config.yaml
d_model: 384
n_experts: 16
activation: "squared_relu"
moe_layers: [0, 1, 2, 3, 4, 5, 6, 7, 8, 9, 10]
router_score: "sigmoid"
normalize_top_k: false
routed_scale: 1.0
scale_expert_input: true
lr_router: 0.00104
vocab_size: 50257
norm: "rmsnorm"
beta2: 0.99
grad_clip: 2.0
train_tokens: 325700000
steps: 13658
Below are experts of layer 2 (counted from 0) of a mixture-of-experts language model. Rows are named router (the router's row for the expert), up (a neuron's input weights, with its number) and show model dimensions 0-63. Each number is 500 + 40 x the weight over its row's rms, rounded and kept within 0 to 999. Numbers have three digits each.
Before each expert's rows: "mostly gets" lists some tokens that are sent to it at least half of the time. This comes from a sample of Wikipedia text that the model never trained on.

# expert 3
mostly gets: " American", " would", " can", " British", " did", " English"
router:515550438509497496512431497506524564526487449502480489518529488481468544431426526473526501460555451451458510498464454453456433486516514518462513491491461473556473541512462516463532475564481502
up27:476524524494518586556430518473435444458535486516528466487447579408572437475524502496530512487492527549530460550482526554475451498565481545479570497481584463485511493553501434512448537473460481
up28:520471512499537483490457453502466564517510497475514420565543487553503540543484518455479504595506482497477509541576506563488503506474525505491472477504509522572470485498497474460500580496545455
up29:523507510431452485485486434452499491596528569432555536488533514495507528450480517552471528564460477479546430533447489490491477476457483493504481547512486534530574475465476515531468537544541401
up30:548538477371470466480513502510414442490533416610503404560513472616548578454573489487441484524505484442407510480473509514461509539529479491503508558539497502506470510436519503477514524442520476
up31:467450460490539532486452527481495492447489529530536488476429496508549481495532513502547471445488544480513582431516476544486498568546450467543522492524511477464486476492472491516603513427606520
up32:538551531507557538506532466453458473437475540472508581483509466501446555541510543463505495457570494539509509502466498510546505507482557518565566555471536542506510491539419575432528451534539454
up33:531524426484501471531499515535497497525471558520525478445508522457464524476509450472395453503463547476462500537460468534508486485556522511433495598506443468456509575509555560506481511470522534
up34:492511499475588508526421469507516555506494566447439517523502557439508438573499490486458484454465484518480447486476474507530497482447528505467503515476474500523499568534493552545471482461509490
up35:482546519499556446462471442437481480527513482455477609529532499491538513464519529459489476528532508456533485488523508492562502482515499514539581496482528531482482588502437462534483456467464482
up36:556470576457537485471470436438500491496514470459432573504444434488564428466433473440440451507542533497534467534484569485447502478522463480430413467498523460511491535504514514538466498495512475
up37:465554562613465476547530512502487492446510492445566509531479478401521454513546406436522433512488507477487502504536525526494505464436499431518546459431456419578523542465456550476548502476444532
up38:404593494522480470467402503453520473541538409601508456566430492538551509404480496503501414502533479518464477537522509531519536444453612531541411484542422430500535486513513545508492475451534542
up39:492489432507499527460496473416551505445552536487478539491503478464505434529476489552547551548536506491480535466438574432523517532492512505492510469504526476503564490504549507506489547535472474
up40:457531515534578454507431509520453510530496554466488521472475489504477538433505480480546516531481486486481489527494523529516434508460495479557503521481509524463460507502497518498568459485537462
up41:489501548540523471488432514493464531559478475411469476476514531562502520495497441492381468466501502443501522453534506510499500460468526500496444489501502524502450526572517483527534438492552494
up42:479488478504601522473498443617474477523558519454516493448561501443516469448483466448568439509490541515472481462475568526538532500456514497600545512491539571504527539507547542454490499516553518
up43:509490485585533520437501564513520513462476485494538501492434493445434445502497433500489501553484507471504526508476474511507477521435487547482507464498571520563457442500502493439467530462495559
up44:506499543504497539520495464491464595487560548471445507456458501472518541500460509489446539458453575467504530563466458492484428494505545504492508506500480529408561500421527531431552507530536510
up45:513379462486514436545442431451508474542543551489465538493459499547508491568468503534507474454426491505552478573476482540506478462465525510512489518468563514442519473522541485459523562532487568
up46:459518497512509544504506445529599569480521502474503501516466567529480510608470527445529476430531477485445544542512484478449452567475511557512482490416480475510548521515508575497491521543480498
up47:487534534564505493554459465477478506536532447528503535590574493486455483506424499583430542519514451525537542485496504495482508550464544505502558519459492581509485498522574487481440497423483467
up48:482439481532614531480441458545518533428516513482499393492527499563468501499562496444488549514486530450468531554458558536576473480496506461492509500500543486540527474517498495491530518464544494
up49:429503495463501535559545514507489495529577488456471552509459369507505459525389512444471593540562572470520478487471577510495480649495575546543421584468463562484475424539597461533504478576471582
up50:547459526457482547459444589506507505531500532461476425418487496460503497550475461598525487438476517592549531571417495475477457500478515476528462493504555525514530485427500526528472578489492535
up51:505460453555497530560463543436475519559521443452504548533562445512543448545542490552466534561476545528547529493541485523531536531430458565465465428520491540424500470489532530434543522528501508
up52:501534487574597491518520454529461498405489502512486549481514487520485541484545482423477451515445457447538519492540601436451550489556477504552456574535488475569499539528447453553456537452423537
up53:463589589485444505537479515556526429525523461531518467503542441521499554479446485484419526498439446538460515522467480435509533451484482481505459472519504534522502540483600386458509441455450508
up54:473492483485568511514466501472526462583505489505469499426487473534598566470505539520652562501447567493514578497533534469535437493510441428530488504532495491492494448541546587502501475445499472
up55:447513452552463484578452501580550496496570549512501473548462451511488478505507509475491496541471488549560442432490475515595524521450514496568476617573511531531522501415435493501437474546503542
up56:550492502497449567587486443518496585465457487432542454448517444533549508483517467478555429465435455540520525450528512462450502506538497523501496534491554524474503533399479532558494523458448551
up57:517514482515557475428519481543460548462545516510504459473463503551479529476476463501515504472470466445541494484532536520478585457445482466489528506509483499474467502448509407471467545485532540
up58:520585522508457525500462478478510471534552592507481503403498505461506496509468467529490453489531518541498554560507496468540511410507507518545513475502509485479482531552528514449537549553459524
up59:513564515524501537516518515477595564561505500488587481456531469555528482499524503477483458467523433561494519492467495510469444548522535518508491525485516552477471509460492540515553468526522497
up60:538528559517470537514497479500443500505490498439456548499521479506467572546575525578471566580513452555559551481530518532471462486489489501575523487491551402518518440496449453534511467540488556
up61:413556482461569442551436511440405511503502518473518498519431446524476488541468499555531561489466474505444499434455508467566435501551502503574405556455479499524459528498465459483509452430460477
up62:589486490546472521504491505565442460470514460559546527487453484428480606493517491505512532499531571447432483513508515469500502538444504503533498558478563538473552515494465497510582460511498611
up63:476552508540536482500457401545556531553480422499544537483526458569521462475484486541506536529521499539461462496440498546486478469451543515432424565419413524500425541482485472410493483520473502
up64:478497438501609556498470503570491443484467525449547442510469538466489481480492466521548565486495496567539465489508437425494500497446501546546562542548532478431498575545449476564499537539486515
up65:389497517600542452499503567575464562565497463487535420478503502493516483524494581504497553538467434551518447495491474531461493517543554522430552501445470540540477494420565569500528513489505551
up66:514504416496488490587520571484520510551486587498568493493497471479545477479516532548481491523530481518482506522553561502469551555497469528486476566445613506476523474436443510592502477563549482
up67:520469529525533500462507498503466545566458472538515379489526531462491494487566473525470476501457472516492488463453564541553560519511568515500490487519553460484439471476484455469549471464509532
up68:548486485508586448537470477444452483496517537480506512447567520569556502528449485476529561432532471482503493499498500515508533527442483549495480526487443489439501505468487564506460439518501486
up69:525479518539547438590498491471500544471415527517530494439486543457538467543536550521518522384477438559531530485495528557496505436460483482531548503568513507489534566431400540464429522470482514
up70:488411453618487456498549519510573438555427523509477496507478548431412467520444489466430481514498516505534578482498479553478509503480510457522502533458499502475520479513489450477520453555466495
up71:546504517565520419488582474512594465509564446415435501581511500560515529523511547447413547496525501539521548462548512481525505521472471590445562559495549475517518575504457505460488526511525504
up72:489474484478506513506505497526535494518498491505474533564507525462445430554487580526546518498531484557588518558474501501579467558484468562534515483505447513481496418514521546442439437464519484
up73:499528489459552548469485453585514493629536529512459514478458483478471471545508506433517510539491488581504515513540535531517571524624461522523510481482525590513507481497465499453520521507511538
up74:469468459511546447459526485439500606423444486483497496485455473576424502528446566463542511485492546450533486505488548443562483504402522476545517503412450476511501549501481539476541518575477509
up75:542553522536530493524424478490524512547507527588444464525475464503490481523465524471589523488601540440507398527488514498464526489440514509508514519474539479450528505465507447539469533487464499
up76:480492552465548546529536537577579459581544530536512495519490492487505511538508532578471511479483591492487507528435521533545449582438501522560520482468456491466571483472481523491456493491503503
up77:578516518469524464437542497535434556507512559604622503514508593524509486512486451475497468493549514499474505539556490506508498559531508446526441469452443601467489459474559585339550439532492519
up78:523447483469444539503510516401600464448510493516542471508507536493479535493475514460478514384486513496428524549490506454504474533442502447510528601444492528535463494472482531492432497465527508
up79:494461455477605533539552463511521505546457490545494529508491612484482532499481579425510474497481530484555547534504452549458486417469461513502543543562511500592503443461489514524506455485549510
up80:475494558549513462548557452370486487472512497561452525569501505508504444379590458468440439470440484427525481488504522527564547509463454468511461477463519525492514510542511449526475498522582539
up81:528471427517485543469488512477483499483463510487541478509560532438479520548447540437498410474423458500464462486477467497505436488455507464546541477509518506482447511520455538481482527512447443
up82:464473463517495446473505447533534531582472507521581517523521502445489485500484448479499558506532554397420568500558429505447483504471501490510613489539525469446495529460507427457442496478474558
up83:474480462485484520519454471516493481452484520551508467531522467498536532479571477474509533432495530602468506532468567449425524575475477533513496541532460481460513474431508451512494457501463584
up84:574549547547551502516457458585501476461521545526483494478575581518594521483391505569519517516501487536479515421492506479489463439567471497524547536511502459508543462458413543424489464552463457
up85:452585501505514464512503516520558536596523508394535527472487510486580433561403527472446474531410483498486546509503557530447557493541488538371470512456528441464511454462485552549580442468480468
up86:579507501502439470519521547427404467482525491483412537514519478475519560503469532566565492471549550536530511584498530530470524487455513525463538546580470498443515473508508527500522532521500521
up87:484537438557425503519501543519484496586402474535536489523475477480528548493471510459585506439516511545478518505486566534530469486463531442509512587461410558533540506467493485474476491491464513
up88:456466443545495543494485480450489487493534530518453502546445501525497533526456462488536512522502491526497511536412474512493515488467479493515492499500497506412511518509484512477572522481455432
up89:526457458490478521504498432561461525454542484522545455488523527470508451475527421509456571513466492461488464474545538535505557608535509455502501493498581487530518539507446547416426520482540518
up90:461508467473605488517489475460487462497497430519499537535493507545535559485535571567496500506452454464537539491441514514505486505480465488536517456520459437482514471510505517466535520483494512
up91:544511505529470589509517451457535444487511477554528441478538532492535505501468503545550533454505549488500538523556531475440453548520470376536485511496517464458472468479550475542512455507509501
up92:531566491485493475458401512482494554526469502517480528510506481483537639514550542442514552478570524497537522515490522547497481481539467497489481545478490481524520490491503489383477544537471542
up93:513503523502445439460455482510504525504529468463471494413477460466503524558491491503425502471493479537470477538525485436421532503502533528480434524531531507512547473409443509505610549528484434
up94:437529410478510518436519473459488473542520493521454493546524495505490493527442496458441539528551486522458508483489471467500454484514448507522564461472513547477527488548451447486538437511499509
up95:495465491522418570480506561547490426584538557459513508378494536527557461440489506436570523448487476581503493518508453449495503492536473478521390470496475539498440571500457509505483501490488490
up96:476549459497500463474532502604536534496491517527535505558489497483463545520523462534515554456445561549504449492459473495484497471382513504513559452521453526519493487492467454583555529509554460
up97:468526500511456453464485462485589506517470489489471502452516514471462527534565559409503527486488492422510462559441508543474517556490443469512500484482541479550505449520501433529543513554506472
up98:530532475529572473474559521511541499545505491494481428464445496523494520524460464460497531498569517493459451508400447460497520519523507527542549503518542511495494460454470442504558511542467564
up99:477443544535521441485522501537494486494567504594571516527467500521460511479500461515488458461485531582581472599447470499428433487574521474538471476442472535517520449508485485509529463544535468
up100:538452487484481494542511501555472508573437509539498462525480535475507497456527576473590488543465477528483515525572436546527543600502522509535533505518482513552504509520550450475547490585470423
up101:546458478517581532544482470482572446479494564596523512526397533504511512435505544441492452519468469524460503514465506393513501498567494469501499558539473450511445475535455507501544467515637509
up102:499544494485521483480314515533515532495447448441493469485592477486480508471525439538500493496532543520517489572449507553533482587516563449453534426500547543463463417569538539512457547463441497
up103:505508494517491514469486472567435458550550543449466498455503501456525517547452474505449492517532525480467497452446490416456472536429462468451560484508468489431506504495450568487485466585526527
up104:457542546523524552482484553414508504441506434549503539463515576456582460458522538505536457497448447481461451472413479538554480522437423543462530495525477481430526552537501510493532477501527435
up105:514539488523503560611539473459474480478529465494471549499573462426472442499426506448451461477513475541550510514491502469483510514460471566452529511529425423495532559560477494492509490513418510
up106:483535519479514495470503521539485453521461521517525466510488603508537478453481463504496503566501493532476509478435451499459465536517526555488498475420419507458466515505470558544498510424473395
up107:442521555510547433461372535494507513469552517484449499482491450498505512494506534497528475473535526508481511467530485520557416567474530518488502604508587521556493463532586508474522452529414462
up108:501563463504525458437501504440477500483583513556518573546506497534416519468470448434428508476475532544561535530589444554490471506513533481484505501464513586523512541531500500495507474488489523
up109:491484464487538456533528554516445550482471498486547503437464549490524557478558520504461488477461490501498466471498517521479505471564481461435489473460541517505484421514456489501462463506495471
up110:491506483525503581430485468557465566505493508538525433552555506521451536456483470511549556498482502482456467545542522499526480489497527460490421425504536528504539478516501512481494505607468561
up111:468472537458481552547536496508511528423471513527534548497467506506480437500515480441485495507515488503509489470520538427496529539662471482480464532454471495511549473526419430574464559524536574
up112:488524429546554488486511468458573481480478535498446538487515501579479489466509493515462554533483512512467415488521515520526496512533469503540540465509538535412488511516453418472492538537552454
up113:508504514500469493547553472457392485439482492569513470534503492515539515510534511554477469452449437554508508484467499449528473449499530471498502472554541490566475521477534505552534460418446508
up114:556501543541518528519441480569470443510440513512453524541481477528468439551536431473463462486516463530460437556489477446478529521501541567533539447508525482457552513504549508489500493417460566
up115:533569483496548492482481505457566502479460504513552506512517493477482528498515484511549461473494459622480546469440520544494505440418517494477542486515456507483457552513452549471442476540503429
up116:457487543500433561570503463572512533478536466494523475530446547534500506499528488452497475498440531516506540475498531413522483515514471469494519526455532475522545533478485510538536530530468486
up117:567505471509576445475436437490492452521504449501516496461544529503569533529542527458468540463462477486523581480500503534514517463531461524532474481496478483567500489465476480466505479511547543
up118:490457472545440520489492504529487525499508541540484469504536458467521496473530584423432473462578491480524528452492554552535494480552466502474463475512503460501514504460550454458478421516563528
up119:473488514497479465452501483510525512545533474528545565531502517504468559470502543484464456499513515523514584502497451438578527491466518493441586489528420481508535517520404580412474510443507507
up120:476446520498459538505509537505452502470472471593511407586499538572463488399371444508533447512541487521487521511468501423451480500510569504512488504489512495529524442432512515563500506496527433
up121:559476499536543519549474465448504490540492504535463547491399421510480489583457503501459546467575540459450435486458508511512508535485516554480524530538531488473477566509447488450570501490594525
up122:535541472543482475464485507429464541527480507502378520508583507508496522588479500530502502556531477486502448548429553526423550536499479547486465512452502496504558550551449567555467504508551502
up123:517483509499507558490524528490539525499455549497501425492510550507523461439482561509464506515457575556514512497528524452464492488537536559554423509422452519525527517553538483519453494557489548
up124:542476429548594477584543479512442523467532533530518535515437447460434470519513537511536464439539478462448499523474422486472573489523538492494457461493530511520543469552430488475563535506462457
up125:475530483585514572462489514468470477492501472467461572454550487450505534540436471438505534467463475537446532516499498551494385465564469509498548520494516456529549522521406458459474544503521553
up126:466548415540423416515561515518444489540460472497413434406509549405503485560478497554536475538466561459487548494416512468383496471430409464558459548479509515495531563492556533492567543458500458
up127:488476537566548491498515521527539549566519533509528521503456431504452529500467419502438541464500515468549509511451436546470509524541489545527491495599528520506456470479445540528500433533511469
up128:576474508466446537593510540528516494487518539465443463506482547481518495533465525509511578495364482501578466541491489490508393532469565530556534502504521537525468509482564505526475500549490527
up129:538436503415473515449411543466466514576454516509475469458505483511482579507419501565435477480490574455514486422490552486491530405404446488543430472562439511534455562502478515593547519555534507
up130:448509541484485565550443516485492524483476556449533392460495504513508581533495503465524554507549488531545499467550478472445553533467500492500430498512466566534465501467446461486461573519518489
up131:482531531467440481487457450558510454475438472471469538567448485469485521402373509471449512482497552456456482537465515503534432516539499505507487522442472454433496511517487555462520538514490519
up132:526542540558488459473489533566444491428520496537537545469563556544471527488448502531471520527458496506426402437467535476514463503522479502472521590551495445481544496572470470538511522497524462
up133:560531506456449536451479536490443537556502489470491488499474453505479555537529516434572486513515521514564545512449486503498512528505505519508491520518453521447567488595495389447432493471555494
up134:453577497516453477563510428533519537395517546497508507551524568535506540460442573474542498449527481499477422497528517420488492499475507486496548523462551492479527493499496481491477476428501460
up135:490473545502527476463537487467439505503542489504494561501461521538517511523478450467530516540495494514516469501427455445527482520494521483456582530455546517480469511471570517484458532513510451
up136:466525502481504450495586552531528478512517478547497403566528521561519475421475587487586506441476528504522485501523448487431504475484484486478490532459540510551532476519521520515536453545470512
up137:487543465522475462526533518447493534425496538495504545485535592508539480461517544544533560463532462482537504555509546498459483490412441510470510532509525399567511546463423492434519526589506515
up138:452515479524484504494467504400508498469518486520528489454507441520434447540475489502413493475526479494454534503515508586528451511474513488478470466521478451460528528493476562456509486445465495
up139:533437550484533468492466490415471474503448532533498542470571488546460481463517507425515489495497468473540472519420468385522513436527512475488503528411528530530457545558553522484526445503499547
up140:489491452531538498433413507550490551456577530550472513551548551476540501488456519499419475532507476511567500471465486462447527517494499509442530467521497435500484514565499440502579453507456450
up141:541440519499497536534469511502482516479510461487466538429496512505557468519480468524540465496562492519541484594518538523501551431510455431515526458478484495505582458555426525488491496508440446
up142:497562496545446470490480450464527478546444475495407532540509423517486515461530486497522473505541357483489482532438519464548563512479565484518516441489462402425455491527516512533518497526562546
up143:556470560471496482418519472515502534558445527521515514544497503472489494486454503520514544440492455511490584517516478494482452582486455545557481511539485570489523572431479512538465439596557531
up144:483521502450490555528472494476484504430529502462511480566525481502529454496454466557457478501436500479501488449564508491480524507433537474540451476485500476539394487492500509506548444557508460
up145:558510490489519458465508422473514447508453531535471520499450522494528542500475462452542506512449509452485513544527470464494607495524531516498472548496549466461486533485453516494525572549520513
up146:543479605438529511579528511451518555598485444503504477548444524567550490493431477526508544439500470553522516452480526501515449515532504518466488476546560499503485451569525420523458566524453518
up147:541499501512562502460447523647471437520547486484493521515500493469519522462504536553541537488549508459497527502493472480505462524485510507479473492499515537463425470502535579487466474485489516
up148:536463499449486494566525503417528527546397557542513460459506480488526557557512585565442505513436523503484565518477508517534455540416467514544519510557583522541516501426488541468466481552558503
up149:494511502546502560509452395431447543538500544493559515464573478512441538545511570582507477480517532375504490497524551506500471532466568526421574539473515464480468525486534534401541548520532508
up150:538461452511517511527540461469575503489471548504506518543486489518496466432452506492453491507484440484501545484433498432450586562502473526536522417556516519477575444495490473502578502449526477
up151:497494537480551446507473475537555517468467538531496487472469490481533524479533509510523530514406390528490478498456411531506472570548506521500519518459469511467495538507421536468507477439465539
up152:505522509455500463551462533492485472442472547456542569511526503432508501455522510537545478520476579500553575522576516512545501535514451550535575422534502525430524467410471515500502457500543528
up153:490515553465506440519520519477530503594480505518487524456506544534441541519443447443459421472508471509490521489534574507508594528520487518451486502488538534564525580490434492449602479396532541
up154:464472540422479466588462498543495433490593621536472520463518515515449561503496454526414466488467486499570523476493490507496507460513543526493554431499487468521424600512448486507551500517502480
up155:553436480489550471479438537520530493407439494534555481508532518484465516490487404497513503523458483470535525529566545573506495530534494533580471498491551504496554486496426520499476458494525523
up156:530515496472475454543509521427508544542494514573530538511513519485528403435625551500461522485505470470489549495511499483495508439495545549480570499441501488576503550486481510497475553484566536
up157:474520459507483538549484494504496522481506561510540490583516500423487549588486462462469556492498450555448553541473494533454469492458449496486466451525572481536486493458594491471510487413489429
up158:519515489491570553523508449540481481502512460554504521494539551512512499546588492495518468431565443546412522544457446406521506498491567527445486432482480545466529529534506470447527501541510487
up159:484557484486493497525494469498552465464465490482535513499436496445461496497427461561527517429505502535513476488477541557483487457467529512479498499458451473522521531467536548483475506506510416
up160:557578530530565479494485481470464548516447476531485504477510500545542493521515586535479462527525493508510526403525485492489542465530562472478475500490508448554450525530506454453491454511398508
up161:562497508489542495491498511488482530506600483421539521485509477438498474507434499520514539484481486543514549531489468479522525525477489504507475518448481451487541464558524480440452489525475543
up162:551521568532523541466475474546527546500545509487502457472580495548469515496464480517460467459454524522460547482431496509464538497481505452478501492524482520486465551567533526426454503451446526
up163:468526456495549555537434499528506493530481432588450488485520471390500482505474513431469581558477548556513505503481482506516513505468522453512482515488459533493462473526497408469548481565551603
up164:518489527475474394552480508523479534485453496609476473493504482502536518480523524520427573513512512477509508468538468565517477491522555508518500542427479449517518517453425584530485506485494497
up165:485512453433510556520556411465499487547440545510561508546520543501488464550479479519487554499554513472465474511437543409467506484499473470482433442534547467560503505548546412570502560550498492
up166:468547500514411478502500485502493463500535512525516487482481576537509488504532470519453578467505468547498498491417459483497527521501437569467556514529525549537588534482529441559515551517475496
up167:529496472562432478518559517425479491462585556535506535543520491507469513528440553477532446540498531483545507533483475494480543560496532518476478416470501507501516516490519475459536560433589549
up168:504511559509559529505432422504513419408454494461410478497441433532418520612529574550448500490541429525525516459470516500528525523567497494494519562447536569501477567526542514470532496457517465
up169:478503488486535499478486450494504464433545407535563452515487531546487494391488479393503489479477462520523534541519450510533452489525489498463508456460525524520444478474507554520552399435517443
up170:468475461545528456516492471548512518553542455549545503515507513540485525540519489521572519475532522553575467541487494556461505498480475524480476524540494471539511500553480523500532462475485501
up171:452430503526538458550455460541512457503558521452447460458503461478529515487525456432422417483528428499542521470520504470511581490482423489446509502452475414491444547491496527433521537491406509
up172:493454570543488541528496466439397491503451459493496557591460475509550578513494487493477501436479528459531498500497416455501436554561443550562480576450480441530508478526535487485533505471529520
up173:478514556472535403514503474543513524447472499539470526451532553428540490565475513545504488416429452486462506475529508486451556524558448527457501498580525521454518517576453546546453568502497523
up174:533496520472519523506479547442504440414538445474557519454514515476582477500394474458477408510550468509525463507467463490474494573594524469473484627480479535449483444461477488466444485520498476
up175:505549469509521427562497450492513514599486492516489439439498489507481507455469471483452546657538531567556479504593482564568461494570447545551574589522438485533456382436519557563514483529504505
up176:458564436544545442548514484533551525519455499495456540551498478563399461535515456452514616518517437465520533527524460510500515490563547550491506454488450503475487489524435482478468546491433577
up177:434459497484484516506439464571477554591551408473519457538460533520485441515489510432485497473597563509450535538446483468524504534495485502461500540470490531476492481460463514535545542446521545
up178:503526500493494484539570485490585475452486543513498507415457483493549514495496556503530459506456461539398504509577406526481519492489475474479452454414479508521483553520510456506487438497495530
up179:554518464505422565494501551526493604539528541475512548417562466490554494461524440509529453545513539480510554444476496530485563508465453556481523452582435441547494528520445469503504545519477519
up180:509429476526504480497505524481554472555527557491448510520528521543500485527518473517569525519548521477550527520535428534420480522528477493507566470440467583480494564493515481523589549475453487
up181:487506457475493513493473408472491503456547458495585490544489476445483478472494494558564492566483465505478395437462446519479483451536534430542471518417532437506563494552529452518494483458529557
up182:453515399500470528448442495485600458498539555519555528382474464443544497533510439495543554499525500574465441494458445469542471485447516491492496458512589553515418474455499491517471494539522498
up183:521551498507475469466483422524534482532543508470466525541517529518514562565546486530509484460468487512525475486430542618544575471473556417472443605567536406493477494503597448552567535508463565
up184:487542505530608510493597522537486525548525563464535488555497545544479464469545512508572485422459479494508531489482548485524518533561418493453525493506535504474486481550529453477504408437494504
up185:462601493533475487538513526589501462543492431508508540444506470449449511506405516563462495539519528498449536482528584473494557483536510512462552490520503500483495500494512514484516442471547499
up186:494481512510437511551415448369479566579510577498477518530497521537447493513487492521506394471535485484488520485474535530489528427466429477467467495451448523492597502552512460526539508546567468
up187:442567468497507508521517483593494460523473513515407430510526488585497444463414473537432502502614527509493478499464497520533520503538447521533527450507473497497502478521423468510560488421542546
up188:522480450513506511518471448476558489517470476492593480526508566534468561524444578501502554537496467547481527496493462528476500461389547492551557482550521474470547439454453504448478458446544415
up189:418529495426530465565573497485527440493467527447531520534509584476511487515482491543516506479528475491505592573443518555521570502432479596492452509528431511504528402487484484474483515564460539
up190:503489524497501520531513486509441536511558459522511502479502612522496567493486520546505505467482484515542528456490519493574453476568508502501478458503564576490511491479451550537474469491496444
up191:460538546516525495559534520465546522560449499477522456531505482593475500562492500507482511505493519567541477465512457558534431480432476516638519493401519485554503442474580499552481484448505487
up192:494510489494518488429505495448532519495450512477474409414506467515467501414441492557573462368464419436552506512491490468607486497499521498509550476552491517592460514438465511446531511497517492
up193:500512543529502525502417508481506461485523519536534469464484461591543482504520489556495452490466522568527527459462422471422488470529556500426499516493510491529463442540517514493552540449490480
up194:483584478532449499445445469488485545484584432426526462520514592417478508511543550469468483486562481499483501520470565510514551546452521502545516485517483512508497441449561532483502522477522484
up195:471492531553591429453502459502506482451475444526507518507498471511531470543564532520479506531499529524479505523499349510412516480503438465515556489494514426588542518530475462511488466561510503
up196:476511528522519506521438463508497509551495461459547567565442533557501572500463363514549579584454516462543443494392533519487509475527490522504468518544445537502460454530503526549525506519500549
up197:514433475434500546426493493467483477509493541476543471471481511478465524480502497501507580523542487440472533537520583528441542520473434479498551455467562504518472514477466478504551453536487499
up198:511482487541496478539509446527506409509500518504509495525524512485493505504578491504509465477542460442449598507500472482555530512554476541420479514539453506462484474441487451475499479535412532
up199:440549471469465450444510512470507422569541562504565495509452586570454453467456544557621438506497509464467518532527512503612478518451524478489379521431506492576528523527454507460439476501509544
up200:557513519502494516502492556500479508496507496510530523491468441572485459486520474505575493506594479507488447500507523422377526513510513503568458453413492546492587522422554465549544451529509548
up201:471501431508428495448471544457503567496500523559561530562509551530542517508492432487559555509502512509560556519467500485506464483530457505504471488555538526473521497512544501547499523468556515
up202:453487490514469466462494504437452390453592513504525522544459572461433482551462485526515479544445502567461524503456561453569569513560519558504444543504528551547522475472546548474461484542518410
up203:473505527484491518572572501487436512491567549541494524447539496541454478511519467467441471467538495479450476457422480499437525516482587505566509444464453399468492452547553476516541479493472570
up204:490457504423460515500459470509537428481547511476466541518473496525506473472459470532484503463514510420492469517556466530454566497591532485443476395442573500472509478547521498577491481550484561
up205:552510456481501580508522498504519508519519446489518499492485474492500559491499550453520511491474447512565463535503521493551586483583565573482533453430449543514474476519523474533538545408447484
up206:499506472444556475492412505463509445590471542506458462481520500548513483511525473538491481535471499540489461490515488509454440528516527492542466470463491478541514525530487532587555521558462487
up207:529431481492470500472513534444528526507536576464508539537534436443403531499448545462548475461462425477518452443551488469507457485522483497465495436441505387567493450482582472421447476521472524
up208:467484413456528510495505464513466516520576502455452513475506543384508491475476525491575502471514477533489448449537519501468554457530483460474439538398505484470540473485554492473494446556535479
up209:432564455498485517492540561535493558487509533403536551545464582571450486440503468553507489435570589524456430502471507518550527561486514534613547475427478518483513480533463598467472488572399529
up210:503580498435524508521509499496525499459534474545510559492493528514560468533501555511498491501535551528483499485485553432482456513588434494533485458557464476435524501482446492494467528472536539
up211:519496471553453457512506444497484403508547483527474453503512487557566493466581485531560451452487532515547525496498552484499475491441507448511494482458532519467480484551513474451545475427475560
up212:481482508524556526443514465506523560554419506466512561534500510541420477524491484437449539527473472497494505524489527534566488557484471534535487564500480582507431535454476472501535533523479474
up213:544516508490517512547547482523502475487541502551462538556467460543481455613453486533447533526505524438553529463590528466461501441525466536514497493430541477501463544533490512423440522535476535
up214:483460491464438562516500495531506510490533489436509532526409526504481490473424541513460506462504555492508509481437476497471489536524529477520487440488603489479529481485512450472415483564523482
up215:404496526572468526547484488479513493499476511533481439525493545383553563510476513579463506534522523494505502408552528431501468525511538455485511492559515407466480536544483501515503530489500492
up216:558509465521456477504572582520554482528460573464508538534493467502543535510433529489420458465543503438491484469482512420495461439514536490489502488537593481621471489513466483547432473512500500
up217:437497531481538525515481555471536486503482472533523450457465558538493485515509469565461477472411477559409456479514445478513513569555539485521462506532513500543547570534536432438497449519505453
up218:504515455454497451490507566478475481542514403555488444542494511444561519485568461478470537511506494457529458532456502603507484499444484525438469503485513509478489475518475528429524483482503514
up219:518499560506526460437440468510484516449537523557489502486433514522517455559529528480513509533505470544512538499442574567507477494412445487477460514437457495505514369528506558495511562522502602
up220:480607498502469459484471501497519454509554518496497464454481548524476544487558440487544493463527494454541519514523481574467458554440505519434513510515524520463488466506535499506530442584444534
up221:444428434500538490501579465490555518494426486555477572538520487509461576496500496506454520539545556422402509535476452446555483484451530467502513477480486470499556481494418466476503512443429506
up222:511560520553563467561510502503479509451539493489525449546481437506458485535491418541512514524501524522511423552522495482513505560498475493530545550500515541512508445430454528463526571491443549
up223:499517522475491517456441508481544515620497554505580507437520491485568547550449449423487484544517520573494474520537501507466512488559483472427484477509490502560526522470440457494567510530543484
up224:526507451507471529467491467459616531500509416468481455538525486491472486550514509474409503553497476441435570496499520501486517520406472545566471500493503525433512499503533510520502509513428444
up225:478546553457559544549561460549512490484541486528529519476469504528560483481507526470490529565510465539482449532531516481530571524568454460480503580504467491549492513548529474532453489499454404
up226:472458457513505551506534497480479533470506500484448496528489529545506505520469478507549562451562537488487542481518450517547478586524600423555530533431580584530470463497520482452496516494467515
up227:455481630504508506499469455518489545543518474518527500494507475474500560539547448531553531478536510560500506525523531531466476467630439500478480389531546573509504538462578511453540493487464497
up228:521419507458440517497441475512519514583464472509507440472491535492539426485445557476501483490484519516479465521498510489540496476540567529517501485545441443546564492501488498532596551564504470
up229:463510562586491531512530502579508394459542528477471509500511492443517517507450514498509489501487512450511432470499544479475521511462484466478534460502478500488481447491435527427519554460470526
up230:477493550489506516532541553547480478529421438461553529511482516575592510477486500503489455488506520534524490572558542521418506538568503552484492498469472439504464451484508446469501479465559509